python train.py --hidden_size=192 --n_experts=16 --experts_per_token=2 --d_expert=128 --normalize_top_k=false --balance_loss=0.00433 --balance_bias=false --router_cosine_scale=10.0 --init_std_router=0.0188 --lr_router=0.002 --norm_eps=1e-06 --max_grad_norm=2.0
Below are experts of layer 10 (counted from 0) of a mixture-of-experts language model. Rows are named router (the router's row for the expert), gate (a neuron's input weights, with its number), up (a neuron's input weights, with its number), down (a neuron's output weights, with its number) and show model dimensions 0-191. Each number is 128 + 24 x the weight over its row's rms, rounded and kept within 0 to 255. Numbers have three digits each.
After each expert's rows: "comes before" lists some tokens at least twice as common just after its tokens as in all text. This comes from a sample of Wikipedia text that the model never trained on. Tokens count by the router's weight.

# expert 7
router:090147137118090182090086141094116125118094136126163139146150089108090146182108076122116137089122177145165095114101121113157107163162121137164137112170137110075141140119114139128153101161142083107145077109114111133160103154123134131133105121146146139131137114170144138099145123135113143164110107103157125102124111110133138122125107136166136117155116119114127152093111093125095102152141072124114138138093099096146157112147134115149144115120147115106125124116096096129155141168141103092145129145113118114168106159139140136124060176103148119142134140110114119129087122183139140148
gate5:124123107119139121146070088131112152151146133130145104140105142157108162101136160143113119158091152142114076170139140145105141152096134162125118175087110096192092138117140162142152165143110131102131117114151122110123128167185125093159162106129105070106162118179120111077122126147146150134113104119141144113140138143133138155103125108150140104109141125112185121154101159086165093163140115117146157151118162142142152132166098095135126131140155113085157115146086130130151088145143147084132084126105114161150091115110107118111143146130130151129110118111127112113139156145116115122
up5:116112100133146145164120115138115133141128135088102147137121131143101148113141148173099136133122169162110116107171140141127143134090109136173090142105163148175131155129155113112141085115161120135138156156086172136146142099114135122156113122068080114117132113130118082169141095158099112150140132117131138150154118064145162113136121150107118150084147110093145145124118066082168096098089152126113136113124154110169105191162129128172138104076134111108154129121137116135090106123114135112144094113148115147116130140099130146109133107138111144086122101121141107159138091142126119111
down5:135131144095101141140104124130074094134131105144153153162122123134112119082107137103112165106131145128098151117155118162151089083149130107129147113159136117156102132131151115135092129143129156083141095104148120145147081118156130097131134140168127057123096122177135157102095153164093172125111159100149136137179179097136159122130130132122128094126111106144112158164131165111075110161156121097094128188084166136111144145123133143094126120109083124110192134127129125136111135113144131150130088117140135143092124128123130140127138112110175143131154119115147128097126151117122118091
gate6:118171116104093156087097084141113088136096134096103156118110104141112181131133083114137133100129141122127133161113113136140117120134118121146130110130112124097100119097119123109164139177149126173110119143113092099149114126138137133136138164101142132095131155148116063145105151145144127127099111139150127132112132150133085099107130122150170053146104138142141106166136126152117116157114139116118169179122117140091135093139178138119163146130145103166138147139096176110134052163163122122129134108123171120134116126157134101111139104164143116121111098185177150126146116122132118104
up6:129082085082148121107133137129138135151136146134150139123128144126141163099136117125119130135136138149102117084114125065130121153139134145123123148140062107106120111128155111153112097167147147101163170143143143100086175130185107114171149153139132115153110127167162118105130113095127130137142087105117154146155165121095150103103100129127136082130083169172124139128121135183123139133163137103120126156138121149152120114137149131132144084164102129173124110125144132184124155134111153139164103097100125125137117080061087132137136129096091148118154120143099128131089127115150110108
down6:112169143109183157091140137151167093103160121078065144138134128141113144154126150133129108149103154121121108111076128127122140104097155122126140092118121129147135133125191104125132096105114131104112127128155142101109123121130176092123143096151114120086118122103159142122133109106075146117100144158117141138116106122096128153112141134138125177100167141093119125121135097126128131195155169127184146114134112153099117114126098128137131129177139092138152181120142167083154131100182129125144129100144104125106143141124091094116118103152096133128089083129132126130167122118102147143
comes before: " ", " the", " a", " He", " his", " The"

# expert 8
router:130115081109158125122156129174112132135151156122113142151123126151136165130116147103152120131142168078124062135126116107103113124125114068124118087103122186191120132125134149116154131117124090089135116069099114165116144146130160118133122123128125070138102090132121133120106106146097159092150116121139102132152123135096108129147150132163095135124126096133127153106142151151140126157104117124151142095134087135143159103130193145102132135128185127113136125136095094110105121130124156155100127147119137161127083157119144127133165076129138116122135170111088097113134126123099130196
gate11:109152168142154097139107112105148110104138128137140151107129131129105121104128144143096134129137174120098126138130135116110123124156137103141145094132162151145177148115118145113098127124159132086133106106119122106176154141094147171147108084147120139117170131133177182096154145145119150168105084119134106130127163103162151182122162132132126114142106150102125099115104173158159113164122113113131129119095124115118139088176119158106114076117165081092139125108123121103134182162114106152129097130096096126129141148137082102128130122088124121157071133113172171143108111138103153133
up11:105121140126121131120105118078153136143144134092116087136110123134158106090100155135114133124144141148088136139091155138171125132145132118148148120154121133107100142142121131167107140177117101131094127122151110107072194159126135119119136149113088142141157113129124146151130116127083163136143134138121111098146114168128125096096175125154140110168084136138120121135091142116128111150153153157113148181099133188092157117094199151167112165095178148120113085135150150104128162133131136145096104120151158117143158142111138144131161101120153140103104168078126139110117168137130121128
down11:103137121127122110089121158156142146116130111124114155140088148125141098100149125180148108153114162166102141090118117143094112154128175148119127149100169111130120117115127141116130144116125092068122162108142111111101141160094152154101117120131109129167137114144106120176148129182114073142141105133126109146108116136175131106087130131120102097166094127116138130116098112159129161156115091133130135097116121165171110110112086064135138128078107119109145152130110120140142174111138127140150139095157098132131136118179151131101145166123125112184146100122062169132130113139124139150
gate12:163136073114124137167172133117107178145106152166108126130126131116140121143174084104114144104126167147126160103101095132108137144133122082162089151151126173145070075119110138113127128112133118114125116147103117141094131108139169098133120146188119182144155148160106115113163099127150124085146101082136137143135118105154114139130119083104172082107147126154115166149138156150133142120145108134126123108125152088141118136121123121112116134129103123121127141110130179146123099150066139095143145149133126124115116172093150083131092122125151125132093139101125096109134092141091144145
up12:120112107094121176155150118121152147167112132121130118116121108133130159114129132151162169141095130137149118135142157131178154114146126090134112109109158099117099127097120079116156105179136135120173147150151136141123137080109123079150154127107107166094144138110150152095136116104117153123147070079113120132126092166142147170129092139121165149117112139168159113147110137100112125135130150093107080161108133180121079128128166113152132074143120136134129147127119152162125124118099128121154110107130144139143159149139173105095143149125171144119125149133129136119126149116132106217
down12:155116096176112143152106164152106184109124141116119082128128144149124141115123113128142156136079189113109106135107149141135112115155112110123118121178109101117124110144118169159094165157122117091097129150149129102099127094103145102130121124178171115142110140123130145119170131151158146112120095142156134130151113137167098129127157156114169165128136118112124141120133148134108121131177111132159153157105154090098115093164069126151103141117166141177113101092122141174101133147109152132072091122128146109124088115142121093137123169123129156150150116145107105166098116118098141110
comes before: "201", "200", "1", "0", "202", "199"

# expert 15
router:124202140126112148117122139157131144131130119153137155129107107082075137096129144123138146110077135146115056138161134161088156164103120124125119102145122073100148105061139144124118145132124122126177113133156131133118130132132137090162141173119099130101114149115099079099121113150135097119134122129148100130104122110152113182153140114139150144120097107111130115121152139148104143152075121124096111147135118109133144108151097114128130133099056157146100114144155104102145131132166153137183152133116092107080107139124162080123117113106121124146145122109128167139090140154124112119
gate4:120118124092183149106109131134126144128113128122100177120136107104137089150115118066131137140120137113136110111137133149104130110104145097152153104084146108152143137112137143160119162126107123142130132074139120152102122114130078087155170117136137133184062133177175122149140140149106102112135134177126172135128151119132122134138117094100079158129094114158157157101125117086114085179160111143126117114110137141135157102105138098146146112123115129125142111127147150083123148135118129172107116132118089139159087110157112145098091092101133138080127102126166164082142115143125139128
up4:139118132119115120105137147110140096104128112128105133115174136132132127101155162092128095094147126138115123112150111149141135113117146155118105123137154099074150088091111112142127122119117054152145097130116136117133154097159183125106157155122125110108125128122087169139130129151142158108132129122078115167146166095139141147121120136131095143128098140054146130124099155143102095114081138114133168150092123131101158172114161094123104152133098084087174154111108161110126114099152127170078175141138109120147145107125118161149108158145139115148096085157114156110132136127129131092
down4:158118144180144169126107157105142124094096110152074135136071138122118123175148154081102126133129090085156163154179126120103147141157173131134106099122138116105123110108143136146124148114158098153136132145167141117138163155155162165164099127131105124105122111132141141121080124118118137107183164143147119101155102092137141118085139129131138124138122155112129110105173131130176143120153108123143143131123113108150128162111152150083170149096131098097124105106118076147148142139161101120135133116203141127125139123106139128097140128098155096162111119132141133116146130159125084098
gate5:122109093123109121137108124152105119131107105123164110150165133143108105096144112147132149120151126089116137107113159157145166127135097092135133107103111110105152132119167110111126130156122123112136126150087169100101167135129131118076120131082145130155098135157091077064139103078124100110140115097108147115123134099119134092141142092115138142147134149123119159140184130128103143107119120109100104122117162107195163154162128125164081123060114144140134139100116115102134103121170137157103114161117132141116159160095158102120142126111117109161181099159120104146142110147173127124
up5:109114091091108146104115135133114110092122136100086133160105059107146076127149147131138116130132121124145135090098160160123099145140124147135125125112139138142117101135114102137156131094139122131075155087140102146147142130119135124132143081117107100179105155161125122202118122124107134133102152152148104108175104084179102141114167097128099118122155180158157111157097118123151142122131119144117156132082116089122133140125127123149092125099124143100147157126132112152131098105130116147149149095099106148115118132133134155097149101094136082072142169148080122140152108132090106115
down5:151130095077125142115117145122108111111095140123153157090145150136125139082137149151123124127121125118123148108163170080108151121121137121123099087092118095109165175156082157122104136159107139122128130099172138111106125208106142130144128116129127136133126109146106119108109149104146141115168127171176140129135120115139123108126116123119102097138076101149118157129128154150129111136141098109140094122115130142136122112160110129132103154085094161099094112096088132095100159143084165151146116187136112175140141154144098139130110180115179141094131149134131082084112136131132148153
comes before: " the", " ", " \"", " a", " The", " his"

# expert 9
router:165104112138126106114071099106119134154112095146119132127161135102178104141111119143126143184126120086136160103123150134119148122110089147121131136156128175174118127123118089079142118152150170135159152121106151129141134184141124143153128103107111159132121118143139125117142125130138098122132105138185127125124114103146150143152149153092127141122091163142076142157086162148136131125157135098108115116125130115098140078123069135176103126121086121167122145146156110150136149145154173178144114149133096110160125161128153139115072111124140111130064127097119162111163122118131148118
gate12:104114123092175189113080129101141123143121122136103133144093154049125137106106121144108146149115174107162174128148115134119164138124089146117174159102164072133102132128153084153143090183188121131112122111117141128135076130132137135161114119100164175125096108134185122177110145147117152106135115128126105123124082097093132113121123135113119132111096110094120151094116128154148131112123082099136156136116126098143131129130148121106119138141114116122095120179113142116140146135110137098150138111140098125150124130143148130166136145124105133130147177130123166107147124112162097141
up12:153088133104109130159108133185122139128152124130100171114143151192137124124158106176130151161130184139117142093116133130142140105092134123088133115159135118140156106152178160099118071140106088173097111146128116123100132120130131136142158150100158109133129116140104127078129104135079152134097101145140133119118100137099101108123156111133158141138123098163099119112175106085127089145112141096129106125098109088148132130118189137104129115116122128086121151149106098120123116127117154161131137127092202090140127098128138133129092112116130124136156086127098146124103121135143168146
down12:117172129130121082092162116145135116128126150106175101103111088073164130171166108114152148086110166096189130147157143100123109141171113129141110144170123123079127169092128126104137109123131115149097111114092125120125134134154154127118144100113105136121096136124158167129108118138121112121124099111089137068142192076094137121143148152149134124139139136122148140151099159157123167111138124163146144112133106189118098133163139102130131160136101146161134060144153123148110129116134110129135136100105126122123119169141131124146096135156104111148161140131150112138098155116145151096
gate13:135074149119122103060074122093129079127172146124098113118106147187124133112100139105158107117137115111080135127101123149093122126080136145134119124132154113131149106092165123147139154131171070101138121140136137135130117103172129104157123096091100142134105159138135138123081115114139100134095098142121090144145119163144125133124093135157169116138151138121152142112149086132126138104127166154144132105136131071130136109121175122116150134171149075106086132123139136114131137149119090128136138140134152121111066131106157129145139147122150126149115152108179113156149158116156108091
up13:119105061116118146142129122133170155103113147139169179125142149144132109123139142118115114120132175107131158134137119155176140131092142125139162081138143162160117122132101151085113096142116132142129167135124119121115096140140101128156111121132147109128109115111152140166128090141101185114123115152101115126129128194123130096109092128143157107193135141139137112144106080131133138084122116108129125144199148158145124113147144134123062103115134105162119157144140111104116134140115116106139118147127089119124144138081152159156095092163097124131142126144112134150117127143195132187
down13:072105165142114134194096131148123144138133122134090136113144113147142109112126111104108127129161114113169109146133077147101127144143155140140130128150127138125113126095113154115116176144112150114184092070131100122142106116102138133146142142117118092179124138130138136141107135124127137127115151100102150138151084121109125134122155105135119156142141112160093179132129167081161169104101141114103126085109085057129153117119126167089141125124115137104135122194126125146130114121120132118125132129174139100121120152138161140190119139135115107086138140159140118195111167094116126113
comes before: " was", " is", ",", " were", " are", " had"

# expert 6
router:155131094110114099111148109152089145121137122113119132082132086146090109154101119131138118150074127142127117100135179132147166108161145114135177106122107108117135106166150180150182176080121142170035112142130141117119119176131104144105116158121185090142123114151117127132105117156125126148130160141136149129136138154135129163115125119169117136176094096131133107113138119151112142122132111095139126111127136143109110129117103143092152124152132105116105127142155228125116140129082136109129148104137121140114131114133115112101145106151113137162147150137131091122105125104160129119
gate7:145129089093117151143145188124138127161086140168164131135153149121127186121167112157116168086125132164136155161151106172133118172104177153156086133098130109140116091127180109108145171111100136166155146121136132131170127128098143134116117116125129079120134169136129074154179107111112154117126114139127125121103097084139115156143107110118147082113152105124099084096116107136121180152151146097148130135122146146102146161121111108110144154121137122155112094099133131121105181136116117139122091125125111094145136164134121091118115117140131099141151124087127110133109151103126149122
up7:113125119145092115133167167114091157090094186139143136139121191135107181124154110109132146148140183142112106131115179089135120166163123107110145115111150119160126114116108132135124117107127126104100110121170135121118104137070140146129106167062146129137127116125121117153107126148138155139146126114109128134095171120116129089105172153104143126131132162093136112143134114092120089147106123101136195164094126108146150123155127140155137108086075132138145133122132095109111119110088157149162105108143141103118108107117146159135152113163091090133094099138115123106128099105110163127
down7:114133154119106115095122137119142164131125132122125107147096117130110194160137100115156143122139123086124124164098125120136154107083153138102088142119104146145127091090139144126143172132123123127140134127133110084124177113161130131142119133161100084149150177147186142086118168129158128104091151125144115146136133102173122119130145153117080138136158153131128100131140108137142194128086156141112113168119178147099159123141141112154115075124134109142101108157106127088101141141157116101128115155066093161119127106136109142113125136137130147135156139127140107127149127110146068069
gate8:136156101130083128088129096148149129122093162112120104145130110149155097113117113120074129130159129142107146098137161157132151130126123151113143103131079133123127102108156162092111138149097091105127132159137166103088105115148149157131143134137105142204117110094138153097094118134095133139141189132143094110118159126147128114125131128131109154168126150131108130115189093115134113114080120162132120099125178175110109145119108124125145111112095089118122061130137157168091118108123099098137114153145093100094139119120114126144112104126167144148151122110159148174118143132170112141
up8:120066163157186143137081155120145164148104180146118143150178106148111088125084127145094166105127108120162136173160137127092099125151128117193142154135133128112112100118147126139096130145144138063180136154114167125170151153130126161125146116085144101159128154154094113131123148113137120100148129112185157132146106146152130094117116125133141099126183135123112112141132146104157134126132117122131117116108119137150140132133113113102126153089142145124131174104091127124116128152087116115131112102119179164103115119121088121144146169123144122165144138094105131169121131142110117122
down8:138069158122126083137104175146133093122123151150125156153070083139119132126154140082122158105132150131119157113117102128125100118150124081094157152136137150170115112134154105134109110121105104141158119150114146138136156144108111127103087115095093177116121145141147126101143124195119109158166136133133135103127106143141124144141162156083125123132116145145121118172156125154165113179129117131147138148168085169104114092194129113107129109070105114117120157137156121132139084120115169180141133126118122111101120120125155143107105106138158121140131126096163112151143100115163120152
comes before: "|", " ", "-", "3", "2", "4"

# expert 0
router:127100144097132150139118139131131154136119158166140132072137126163094073129136118147176101120146160142101134124125120107129136114142162133135138153131145159129163144131079106101090135128140091163098051157066079106138120137125158080126092124127143116115141160131104150108095122140110173119124142110095128110143132126127124131131145125089144102096103123145105125094139175102132136132094132159145102135136134153121129090087143127128127144143112110125193115130102135117092128156101100132122123070122170118163152116143101112169123121168097164134101085134153134137140133171155155145
gate7:125102135125171095146106100137108143158112167094154116134111125126118096136107105129129128147138140114107171150162130105105117123117130131166139110150153109108166128151081120157113093142168147152090156132169125140123159157085144166114087160088122116155077117119103112160149135107141125116108165128137167123102112090145089090109121092140148103118108086117090108110113089067122101143128127107154133122091114137173126109164146158152095134119158094123139144119107115146167125151127172117186103110177137147122141149091121104125114166166113151130139139168147118124111153136142145139
up7:133132124123099133129110119144181136166121143159130131098130112146099117122167123154175107187109047140120181179160139107148132122115139131081134128143171153142122126147162094100156084148145119135161138114158150091114095102120107111165140144145184153135128089145175137149108132128155118117133108142152098096136119170069112079113129130172136131127133121139157151135126118161117114097144144121133143134123141160162106120175149136134144112123154112161143117135163142155109127094106164159129151162150142151117143108145145150144114141110117122136092120103091147090126087130122152135
down7:149115119156129140088122148141091088174130094156147124141060145130178143123174117117123150107126102118131132153091123160122116112151142111144153116101105115126123124118114124119132130154145138131158115108109148133124166128146129160141198151096132105127116139127094152171152111133149103130108117150077155141089120128148115150143093100087113168129140118143163166146133115109122127099156105128107112177172132099115178128126147082132161107137137130132125105084140141116127092137126170116134120105119089176132097107142097115196091134084138133141141128128141111126162139114085076154
gate8:113134172093166090139093116101104134145098156119131147120110127148163113098095169143144137152168160069153140102174144116104113165103132140118122118169133107124134141158101130086136124107106123110150116166131139137143116139094150147117137135162141093135142124106135158115137136132144117162098128104161146085138160140108120111082097113109102088130111134151111173078130125107107140106089120124152149126117110068073148153147106154134182131111125136133099136129119171108144089153110102083161161122108114120100105131103129125121146139154084107148114136126111126113083102109182145106
up8:161111130133117127104139154063131126113109123135055099142121151145089093143106141103107139138138152136157132133132176124155156099146135117117154151159157134144168131137129120128072143102159117168147170142134128132134134091082123115106121104141128114119147073103138133100096134113144150167112106101103112150147109090148138139153135081109134183061144112097146129093115122133096136120146112156152187126110108119134161113113127133105141115101145064104158141144104132113192167154165125130100113110145134123121110093094147139128128165132105111100136133138116094127117114102129143121
down8:119126114128162144166113132127115138123097162123130106106136112072164172131169181107108135141122067096115134134150149148110132115154144108126128128136128126125104129129157142124114116153127172133173148098112145147091098137132116130122149146140132124131107081143163086101088114133146152128137164193117113122098124090142126127168127118167121131143111119132153153145148119110151161080109115094157122125108108106178151092145072118114120095164115107151148120085150085118108122153134170130146121165064154157137146133098144107135131151149152117141148142175118161133127112137114158185
comes before: " |", ".", "–", " |\n", ";", "%"

# expert 3
router:111053118133121132139191101129123105128122112115115064123127125111116128119190137119109125094125137130137142114106137142133102143185179126083090140066108169171107121139159128115105128158126111149126172149108135120175125086152121125140116105134136103127114137102119163112145139125138187153160118119138080127119168138133144094134154105113114107131112102130144123125128121097122141099106130136104086135126109169116117124135138093186070133151118156142159146104145137128094122140110192102114139111111137164136117117122146124110161139133125097144106144119118143165067123152134140117
gate7:148128122053173198113081121137112109146159124106149104116127134107115160120166136087130150136131135164142081109147097154088125140155147092089131124086092080135108149156097143140158156108156128122155127127130172164129119135143142124131091078124123159156126125134164096138126139130132111130159150111111094155095177114136159100128134160129115105131134114105099104107096162148111120115131092131095123095175095155110142129098114117123169122158139143135105113090087125122147132136161145101142164130148127102101142107125112093120125149152093109114115092175156129128137127112099116151
up7:127140128155146092140131142144146167127173110130163120083138096143121122154159158127131089154114100158128095134121136146127142155156102112111115145119135116124114142122098160154138116197126140158141112082149117131105111109138144120126099159155121141142131129084079099126103148144091095104078124131130129153140153104110098144112157152131148178143137118137102139130117138117097175090119128101113137151137065110126103105159093130127164144145159157129081175084122152121103104136105085139136149114114111110137089087148106133131146115113180150104141080151158126141084113088160155108
down7:114155091112081107152104138143111139110128163136157125119146103133149155127112130118068135121093046108124153127112078108116149158126116136150132115093109155128112110116111099116107091146119131138127129105116110112140104117168124149124118125119145097155116129124153116161123135175120151104114133092093107112123112131132142123112094110137137101102092113141146115141057147104112109131106132128095125127149118107112149099130166159108142125129093065151093096145149071096087136116120087123142157139143113134113178174163159132161174070159119126135136148133115165104130135103105088135
gate8:117115114109122076128113134127117101146112096116167130148137104114092096130140128145091136100131141100133164129149146142132128114163171162113131170106100139172152139108133183088139157113103150115152139160135135170130139172136156119093140142115128158138131136149128093110105158109137156099129117136119047177153118143117126127113124111118088177166107152111143148125123168118154129134166137130128136143126085180112100163086117099098131092145152137147092120079143104138118127157120185143115095106084117140103117154129112123092098146125089137151114154141123126130126128154131150073
up8:131127121154147120108118155107141128153110103101131151146135132090144111163086156134133111132124121129143097133115143109117124061182134118119111112140153088101092133125118153117117141169164118105133131166110113127118129124124144078129113115104101099180122092148124150140126130139109174117111127156157101157121150118140110093144129125163105119109137166153144199158221089140102147136108145096122160157085132134076147131125092094127128114117141122149161097132150174179120153116155124130126100143116131163104115115148113107138148106146153070148122111144099139141168126161130130112
down8:122120097155195135139131149155162087110124103107127115104120135152177133090135139099148134102107097134115093140109111129155104152095134156131133142127114127106138155147099142141070127142130176107102086184135110115136107124138103126131153133148139139127140145125101103129110130112179110101113110086072108120153127170108161097150160087133133100117139126106160105117128101112123102170122127173129125113135125113146121092142133147139118135094140122162146165126137106143155114171118127091110054111138126138118151174121100151138160130149142143187162096147135178120158127175136125102
comes before: ":", ")", "-", "\n", ")\n", " ("

# expert 10
router:144085160114128121138089065100125122136130139141137137100120134113159123098105115111152117154122107110163191135099134109129141144092156143074141147117117186108095134152100129139125113107118176146152131102167145114084142123135143098122147108123151092132115106133115143157148135125147090145121122129128131126086115100132107139131131115092150148107109157128105126178144126138162169123112148116176131130125143130129162092138099148170112149119127138114157143139154101130142110126174149160071163127162097127137141154086155132144091129117140094119114129149133146161223161116111139087
gate4:201103086162154167144140080120161132104133122109130115094106047145146101190121144104124146153136144135114118121163181132112127102126137108125161150165132140133131099119118115126140126141119133136116120095165131129118144135105141103116120134126126146114137152143122124141091120121107124186138108138095130131103110118190131102152082141150157156146084121120145159127128090111133098140161119072095143116118162114120107162147133133097146132124131166123125151110092146113087128134117123126114150123159126133129101135148069142119136131133129148166063097096150159111152117168172132143
up4:080083109121157109111105123127123111132095095096156112201123102113154151136133132144151130125126155137155145115070155154137122095179071094113153165135142147115105128139124132086128101126145109116147132093130101104153127116130140175093174124128130147125117125093141117165120148127137137125155140134192144174134085152147083106142157110146099141153128109083162137136115123147138101118106143099127100122117108173171131119112145122101142102108120134080115133151152098105153146085131130118150163142126122109138133171113143109099112128101153103085139144129090118151092163124113117086
down4:105162138096128114168147173140131161128130114153109130121120151139119144090140130123115124141120126114158095170135174133102137167095125143101138138108163137089187120112160122154186132063166131087140103098104131127150118073113127193160145162131131155083120156100130130111117152132141136115097151112155122103150118102131142140143126108096134151129124111104096125121150134136143137088134123143140080099119112109150104104082166118165112100189130117156175117127109095125142093124158102109151104118140152134118157111138154161105124153136168126162142118122147122151150159176131133126
gate5:157103091145107123140146195109110105118118168133114078125150179165153113130153123159114123135112150088106141136123136156124163152132142105088125137105141104088124103169089122081150121167119116107111124159131159113130093141142141170119113148113113108116136124152156085118141127160152108138171104120137129119184124064126129128159109167151138116130141113109087124130149120128141151124104155092156124164085094165114145170135133122133128116165159093119150140111154156127133109105185088075141096131088157123137105121123135148143104112144114117115128154129098183109129136101124134121
up5:137123156150132136152111049157147128127132104140127174147112106111114135095097107141127102129137089146146117133152140165104122074133096151128166158193140139135093166119142133137114115101149151160159135125123138115137117115135139090155178130143106155112138133119145137129128124110126133157076132159095115119091127154090103128107134110093104175112081115126121145114116109115126145107160087115125136129141139069113120099096108121126137136113101109133095102140092119133124163138098157146121158141123089108071120100119107175146151172084164158155094133148100108169103100147116145134
down5:144149112162111110149134222137099128099095152133104076107135151171157127156151116142104122149135157108131128122122111160106157178102145137120122106094118103114166125176071108076176124118123127106115130099149114124091118138137145177134127142110122084119113103166127093131135135158110076143142110112109145130149104102134127136159111142123103120139139118132124091132159127127126147122100144098138141156095071109147157152117131117127114093142156149119146137122124159125116095103194091118152097128088171102110108122125143112113126112154119088102130147134160142088136141116149116158
comes before: " of", ",", ".", " and", " in", ".\n\n"